Weights of a small mixture-of-experts language model, trained from scratch on English Wikipedia.
Size: 9 layers, width 128, vocabulary 2048, 29.7M parameters.
Experts: 64 ReLU neurons an expert, 4 picks a token, a shared expert of 128 neurons.
Training: a variant of SOAP for the experts, 3874 steps.
Below are experts of layer 6 (counted from 0) of a mixture-of-experts language model. Rows are named router (the router's row for the expert), up (a neuron's input weights, with its number), down (a neuron's output weights, with its number) and show model dimensions 0-127. Each number is 128 + 24 x the weight over its row's rms, rounded and kept within 0 to 255.
After each expert's rows: "comes after" lists some tokens at least twice as common just before its tokens as in all text; "raises" lists some tokens whose logits its average output raises strongly, later layers aside. This comes from a sample of Wikipedia text that the model never trained on. Tokens count by the router's weight.

# expert 128
router [ 87 128 134 135 136 110 122 132 108 149 115 101 159 100 155 127 165 100 159 105  97 100  92 138 144 158 110  98 201 122 105 126  80 123 144 105 137 150 119 113  84 164 173 121 119 138 152  87 149 112  81 131 143 116 160 150 137 193 146 129 147  79 111 123 122 130 156 112 128 154 130  89 116 174 126 113  83 153 113 138 125 143 109  93 103 129 128 104 168 130 115 132 101 130 138 169 122 116 135 128 109 133 145 133 132 148  87 114 130 141 152 108 143 138 135 137 109 146 119 120 139 138 101 142 156 181 165 122]
up0 [119 159 123 134 112 108  97 137  56 118 128 144 124  77 158  77  76 113 112 137  96 152 123 136 154 159 117 118 120 150 144 117  86 132 163 125 146 119 167 107 108 137 132 129 133 124 139 122 125 117 138 140 116  93 135 126  96  95 172 149 154 141 161 128 101 153 148 155 162 141 110 144 117 154 142 132 152 140 145 155 132 147 121 121 142 183 142 142 112 135 121 108 119  85 115 158 154 147 148 102 117 126 141 126 132 157  91 164 124  85 126  96 117 149 155  97  64  93  81 166  99 131 147 106 121 140 140 127]
down0 [154 109 148 123  91 134 166 169  90 144 145 107 144 132 143 122  74 134 116 142 143 113 138 155 172 120 119 121 134 143 140  92 163 107 122 127 105 104 103 107 124 119 155 147 113 132 124 156 119 133 137 108  88 138  45  66 171 120 143 101 104  67 143 109 129 157 124 150 157 139 142 131 127 163 168 116 150 159 113 164 135 127 152 130 125 108 161 122 103 106 136 119 149  82 103 108 123 144 167 129 131 102 138 130 123 124 163 136 146 126 130 141 135 149 104 150 160 184 120 130 147 139  80 136 131 144 102 111]
comes after: " |", ",", " 1", " $", " 2", " ("
raises: "1", "2", "4", "5", "8", "3"

# expert 80
router [115 112 159 114 167 127 138 158 105 134 170 154 159 111 127 125  89 124  94 137 120 146 122 115 134 130 110 142 162  94 108  90 133 126 158 123 151 113 150 136 121 105 118 170 120 152 104 108 106 152 179 132 146 102 122 126 140 107 147 129 115 112 165 208 127 104 135 166 164 147 135 173 129 151 135 136 104 105 121 135  85 127 118 108  78 128  92 131 148  91  95  98 123 115 114 122  81 164 106 141 119 123 135 118 161 119 140 145 114 117 121 166 128 115  85 150 118 154 131 134 127 150 165 142 162  96 186 110]
up1 [ 95 120 124 127  87 134 117 140 119 128 121  95 171 102 137 147 134 150 143  97 138 140 109 107  93 114 123  72 129 136 121 146 138  82 126 129 117  91 129 124 130 148 165 148 129 108  96 151 112 128 102 108 127 117 131 132 120  80 137 168  81 106 112 140 118 128 173  62 119 116 146 143 145 156 107 178 127 109  99 138  89 135 128  95 132 137  94  94 136 111 137  95 106 134 160 182 120 157 188  83 133 110 136 133 149 131 130 101 103  91 139 143 127 150 127 125 115 165 160 141 123 142  98  87 146 151 161 134]
down1 [123 100 109 132 151  52 103 125 128 139 139 117 136 123 142 133 147 159 156 120 153 103 129 162 127 115 101 138 150 121 153  69  94 139 156 134 101 134 144 153 117  92 136 142 130 154 120 101 137 131 129 101 143 136  95 145 162 116 112  92 121  95 148  92 116 127 163 187 121  93  92 113 109 123 136 126 101 131 120 134 172 133 115 150 101 123 139 114 134 129 130 164 140  90 116 104 109 138 116 123 166 155 109 112 109 111 110 141  80 173 127 105 121 150 137 140 130  83 121 138  87 122 147 180 152 127  72  79]
comes after: " |", ")", ".", "\n", "===", "=="
raises: "|", "-", "\n", "==="

# expert 51
router [114 157 154 114  86 125 116 176 148 142 125 125 130 151 147 136 127 135 162 139 132 145 111 151 147  88  68 160 170 137 162 134 143  89 150 109  88 134 114 162 130 150 151 150 113 130 142 157 113 113 103  98  93 139  95 185 134  90 106 115 120  79 138 106 155 166 139 104 148 128 102 111 118 131 104  87 143 118 113 116 138 104 125 160  82 104 138 132 137 126 147 133 134 125 100 105 164 122 101 128 105 105 118 147 115 142  97  84 112 127  61 156 143 125 133 141 152 114 119 127  91 118 125 106 121 116 183 107]
up1 [108 136 115 122 140 163 111  69 163 124 137 164  85 153 104 146 119 151 114 127 139 131  86 177 118 134 162 140 171  98 134 151 110 142 115 124 136 142 168 145  92 158 129 124  90 125 152 112 121 112  92 126 143 105 166 119  92 175 148 141 140 121 123 147 136 116 119 154 171 124 132 148 163  63 111 142 110  64  99 154 112 117 143 150 138  97 131 108 149 112 143  86 108 187 136 141 127 101 120 145 114  97 105 127 135 157 114 109 124 124 116  91 107 123 159 124 125 111 166 118 128 141 128 125 156 163 148 121]
down1 [160 126  99 134 135  95 127 122 130 114 121  92 146 164  99 158 152 121 121 104 110 120  72 113 102 153 118 165 107 134 115 121 153 144 129 160 125 120 110 124 123  63 135 106 133 151 145 141 140 134 135 147  80 179 161 128 123  75 148 113 143 103 100 122 120 162 148 130 102 160 102 120 136 142  82  92 149 155 125  97 141 108 155 100 150 154 103 129 120 137 167 105 117  93 129 149 127 159 113 107 139 101  83 143  92 128 147 115 122  78 128 144 105  89 137 124  99 126 146 106 123 127 100 142  98  88  73 117]
comes after: " the", "-", " \"", " a", ",", " ("
raises: "re", "rop", "ra", "ri", "an"

# expert 185
router [109 103 108 150 134 128 155  80 115 121 122 159 121 121 161 144  69  80 152 118 176 152 134 134 120  88 131 137 158 164 121 116 169 126 187 162 122 111 148 123 136 111 100 145 144  96 119 108 114 121 166 115 153 143 116 105 113  93 143 131 123 116 123 148 142  76 138  95 118  93 139 126 100 104 123 104 101 114 139 114 152 133 105 159 113 122 110  99 140 141 151  95 106 127 113 135 131 182  80 150 128 140 100 135 150 131 145 105 131 128 138 165 126 122 129 124  63  95 115 141 181 157 149 141 158  95 116 121]
up1 [125 131 166 180 149 107 139 149 108 100 126 104 127 129 119 114  97 118 116 171 143  96  79 159 116  94 153  94 104 143 149  95  96 121 134 166 171 141 116 117 107 122 133  80 155 151 103 127 159 115 117  89 139 147 128  97 153 143 114  91 143 130 107 136 144 116 116 110 119 146 123 130 126 156  77 121 167 145 110  76 157 170 130 125 119 126 154 149 164 158 156 124 124 175 124 119 107 141  90 141 153 186 145 125 146 115 115 167 109 128 102 122 104 145 106 110 120 151 178 126 131 134 154 151 128  91 139 111]
down1 [150 110 116 154 159 147 105 155 183 112 137 140 109 133 126 152 136 130 106  86 103 138 140 100 112 121 130 162  84 118 106 121 140 114 149 120 147 144 174 144 139 141 133 165 120  74 116 105 121 111  88 144 116 147 129 148 131 128 141 137 148 133 146 142 152 141 148 139 138 141 128 136  94 107  91 114 145 138 102  91 127  88 170 135 140 124 118 114 143 141 105 145 142 148 126 148 168 118 114  93  78 130 169  84 114 124 152 110 158  92 147  96 126 187 138 135 130 177 160 112  61 121 127 118 130 170 141  77]
comes after: " |", ")", "|", "|---|---|", "---|---|---|---|", " ="
raises: "-", "\n", " "

# expert 22
router [113 116 139 150 127 120 153 129 110  94 104 144 126 108 132 116 106 163 134 134 137 119 133  77 132 151 120 141 134 138 119  94 139 158 154 139 151 117 112 111 137 111 164 120 140 145  90 134  82 134 149 116 140 117  91 124 130 104 133 117 121 149 125 145 149  71 118 162 127 139 121 164  92 161 126 141 172 149 158 115 117 128 152 101  98 156 115 100 152 148 166 120 157 126 163  97 133 190 171 105  73 156 151 128 128 159 122 158 106 130  55 120 116 116 138 140 141 128 101 105 183  93 149 134 168 133 157 107]
up17 [129 108 140 128 140 148 134 129 122 124 182 148 127 155 122 118  92 101 150 124 170 103 112 131 114 155 103 157 143 130 156 126 137 129 168 127 112 137 166 139 172 172  97 148 100 120 139 100 110 126 130  92 135 127 136 154 121 121 138 107 123 102 158 134 146 112 164  72 115 109 129 107 123 130  59 151 105 133 110 111 151  89 164 143 116 188 132 144 110 124 151 107 106 134  83 148 153 162 134 148 169 143  81 128 168 135 100 105  95 120  90 139 137 153 118 141 136 141 140  87 120 100 156 172 132 164 122 133]
down17 [118 161 149 142 142 133  96 106 150 105 135 146 104 162 110 125 101 148 102  90 120 160 154 163 115 124 147 120 137 146 139  58  97 138  98 129 109  90 132 167  97 111 126 126 107 108 102 138 129 115 135 196 107 104 150 108 114 127  82 150 136 149 109 132 108 163 123 126 126 144 147 186 159 111 149 101 107 135 139 136 120 108 117 134 114 114 113 109 177 165  94 176 104  80 113  88 139 169 118 110 113  93 117 140 115 104 112 135 152 151 135 137 123 130 106 120 121 153 125 120 114 161 132 147 163 163 164 151]
comes after: "\n", ".", "==", "===", " ==", ")."
raises: "In", "==", "\n", "S", "P", "F"

# expert 39
router [126 143 124 105 116  98 160 156 125 129  90 140 140 109 114 143  80 168 136  98  98 124 112 155 183 143 156  99 163 110 126 142 153 148 143 125 110 122 160 110 116 164 141 181  90 122 105 159 135  94 162 109 138 141 139 117 108  79  99 150  91 111 174 117 135 135 142 134 165 140 114  86 123 142 106 144 155 144 125 108 148 112 121 157 103 142 116 107 110  85 117 122 148 115  95 125 149 147 119 144 146 129 119 137 154 143 108 143 146 170 164 123 151 100 137 125 162  80 125 129 150  53 128 127 157 155 150 125]
up1 [135 129 191 130 134  86 161 132 127 127 184 144 120 125 119 142 168 125 163 139 124 113 107 133 122 101 140 171 143 148 143 141 103 112 147 132 167 122 140  85 126 140 102 117 162 112  92 107 107  92 119  62 167 122 163 111 122 143  86 131 136 101 160 135 109 150 162  99 104 114 155 124 151 123 136 150 101 114 145 120 127 102 121 120 135 103 119 142 147 111 112 138 126 113 128 179  62 133 147 137 138 127  99  90  94 106 160 158 110 108  94 173 126  90  68 132 126 132 131 109 142 138 113 121 132 116 144 120]
down1 [ 83 183 110 166 143 135 115 138 112 131 119 124 195 154 145 139  88 117 144 133 147 113 143 131  74  84 133 120 111 125 119 110 168 131  95  90 131 120 129 127 129 104 133 101  88 126 106 121 121 115 116 110 139 142 173 145 131 164 135 102 145 121 148 101 156  85 137 131  84 118 102 134 139 175 117 139 109 165 100 144  97 134 146 132 116 158 173  91 102 117  83 118 115 108 118 111 135 102 158 156 110 109 155 168 101 139 153 146 148 164 145 125 158 155 144 132 135 170 138 151  91 111 150 122 114 109 157 132]
comes after: " |", "-", " (", ",", " \"", ":"
raises: "ed", "ack", "or"

# expert 76
router [174 136 166 157  98 161 122  98 131  91 116 141 152 160  93 121 126  95 129 114 140 115 149 102 107 120 146  65 115 129 106 125 126 125 180 111 114 116 128  90 156 101 101 131  80 140 129 145 141 116 147 136 119  89 167 172 162 118 111 163 119 130 104  93 148 107 105 141 109 130 115 173 110 129 155 141 118 156 127 178  99 135 154 159 110 119 133 109 165 147 149 127 173 117 148 107 116 117 112 130 138  93 125 117  96 169 101 128 153 125 147 136 151  88 122 135 119 161 119 142  97 131 106 152 158  79 153 134]
up1 [100 121 158  97 110 128 165 101 181 136 132 169 102 132 135  95 166 135 102 147  97 134 102 106  82 105 124 116 102 171 100 109  96 167 148  97  82 130 143 136 132 169 114 113 169 137 169 137 115 136 121 129 134 103 139 138 112 109 144 162  99 138 119 147 153  91 147 120 146 130  86 141 133 147 119  99 179  86 116 136 113 123 152 136 123 110 103 140 113 137 115 110 152 164  86 112 102 162 135  94 133 144 149 138 155 136 104 130 155 158 120 149  91 143 131 124  88 133 140 124 132 156  96 145 118  95 156  80]
down1 [132 144 136 129 133 105  98 180  63 110 136 146 141 121 129 129 108 130 133 168 137 125 122 119 166 105 187 105 152 145 158 122 184 134 137 149 117 147 137 135 123  78  90 169 100 129 139 105 125 182 107 154 141 108 147 135 138 140 124 162 150 130  99  93 111 138 128 150 158 173 128 161 117 186 158 129  78 124 119 130 124 112 123  85 115 162 131 134 185 137 160 136 138 112 110  88 140 107 128  81 128 130 114 118 147 139 106 131 133 104 141 150 146 140 145 130 183  99 137 105 123 138 123 140 145 123 109 123]
comes after: " the", " was", " and", " to", "ly", " a"
raises: "duc", "fin", "script", "vol"

# expert 83
router [113 110 110 114 132 131 149 146 131 130 154 156 118  82 150 115 113 105  82 119 147 145 121 131  93 189 118 123 122 127 136  95 138 112 140 144 152 129 171 111 120 109 167 123 116  94 100 128 119 169 124 142 105 102 133  87 135 137 102  87 159 105 119 157 118 107  86  83 140 131 137  99 131 145 133 102 141 106  73 140 170 155 128 109 133 124 154 165 107 177 125 117 149 141 160  96 153 127 159 117 106 107 163 102 110 137 155 110  68 101 147 122 141 101 157  92 120  95 142  95 153 101 117 113 114 103 107 109]
up1 [153 115 147 132 117 145 111 130  90 178 167 128 113  76 150 111 129 137 101 132 124 131 141 122 111 147 120 116 126 111 120 136 115 162 139 164 175  84 122 184 122 135 128  93 148 134 142 144 141 157 100 112 103 128 118 121 154 149 145 135  99 120  92 160 139 151 101 161 135  95 182 138 124 120 134 117 116 114 143 121 119 134 101 114 158 140  92  46 150 135 138 152 133 159 102 111 113 189 129 114 152 136 113 138 128 117 116 114 155 144 103 126 138 132 126 123 157 101 107 134 105 158 183 163  94  97  78 146]
down1 [110 138 106 103 174 115 115 141 131  90 122  92 154 124 116 157 102 141 132 129 111 146 118 108 122 122 123 159 153 157 106 156  72 152 116 100 126 128 153 120 142 103 118 141  71 126 152  93 137 122 123 131 157 103 131 159  77 145  92 151 122 134 160 107 131 126 161 135 136 190 161 164 170  97 118 131 129 131 131 103 109 133 161 147 129  97  93  80 125 139 133 118 187 142 136 180 119 125  76 113 140 120 109 120  94 138 131 150 156 163 141  97 127 160  97 145 145  80 121 153 122 134 108 140 133 116 125 139]
comes after: "s", ".", "\"", " =", "es", "ation"
raises: "\n", " In", " On", " The", " However", " It"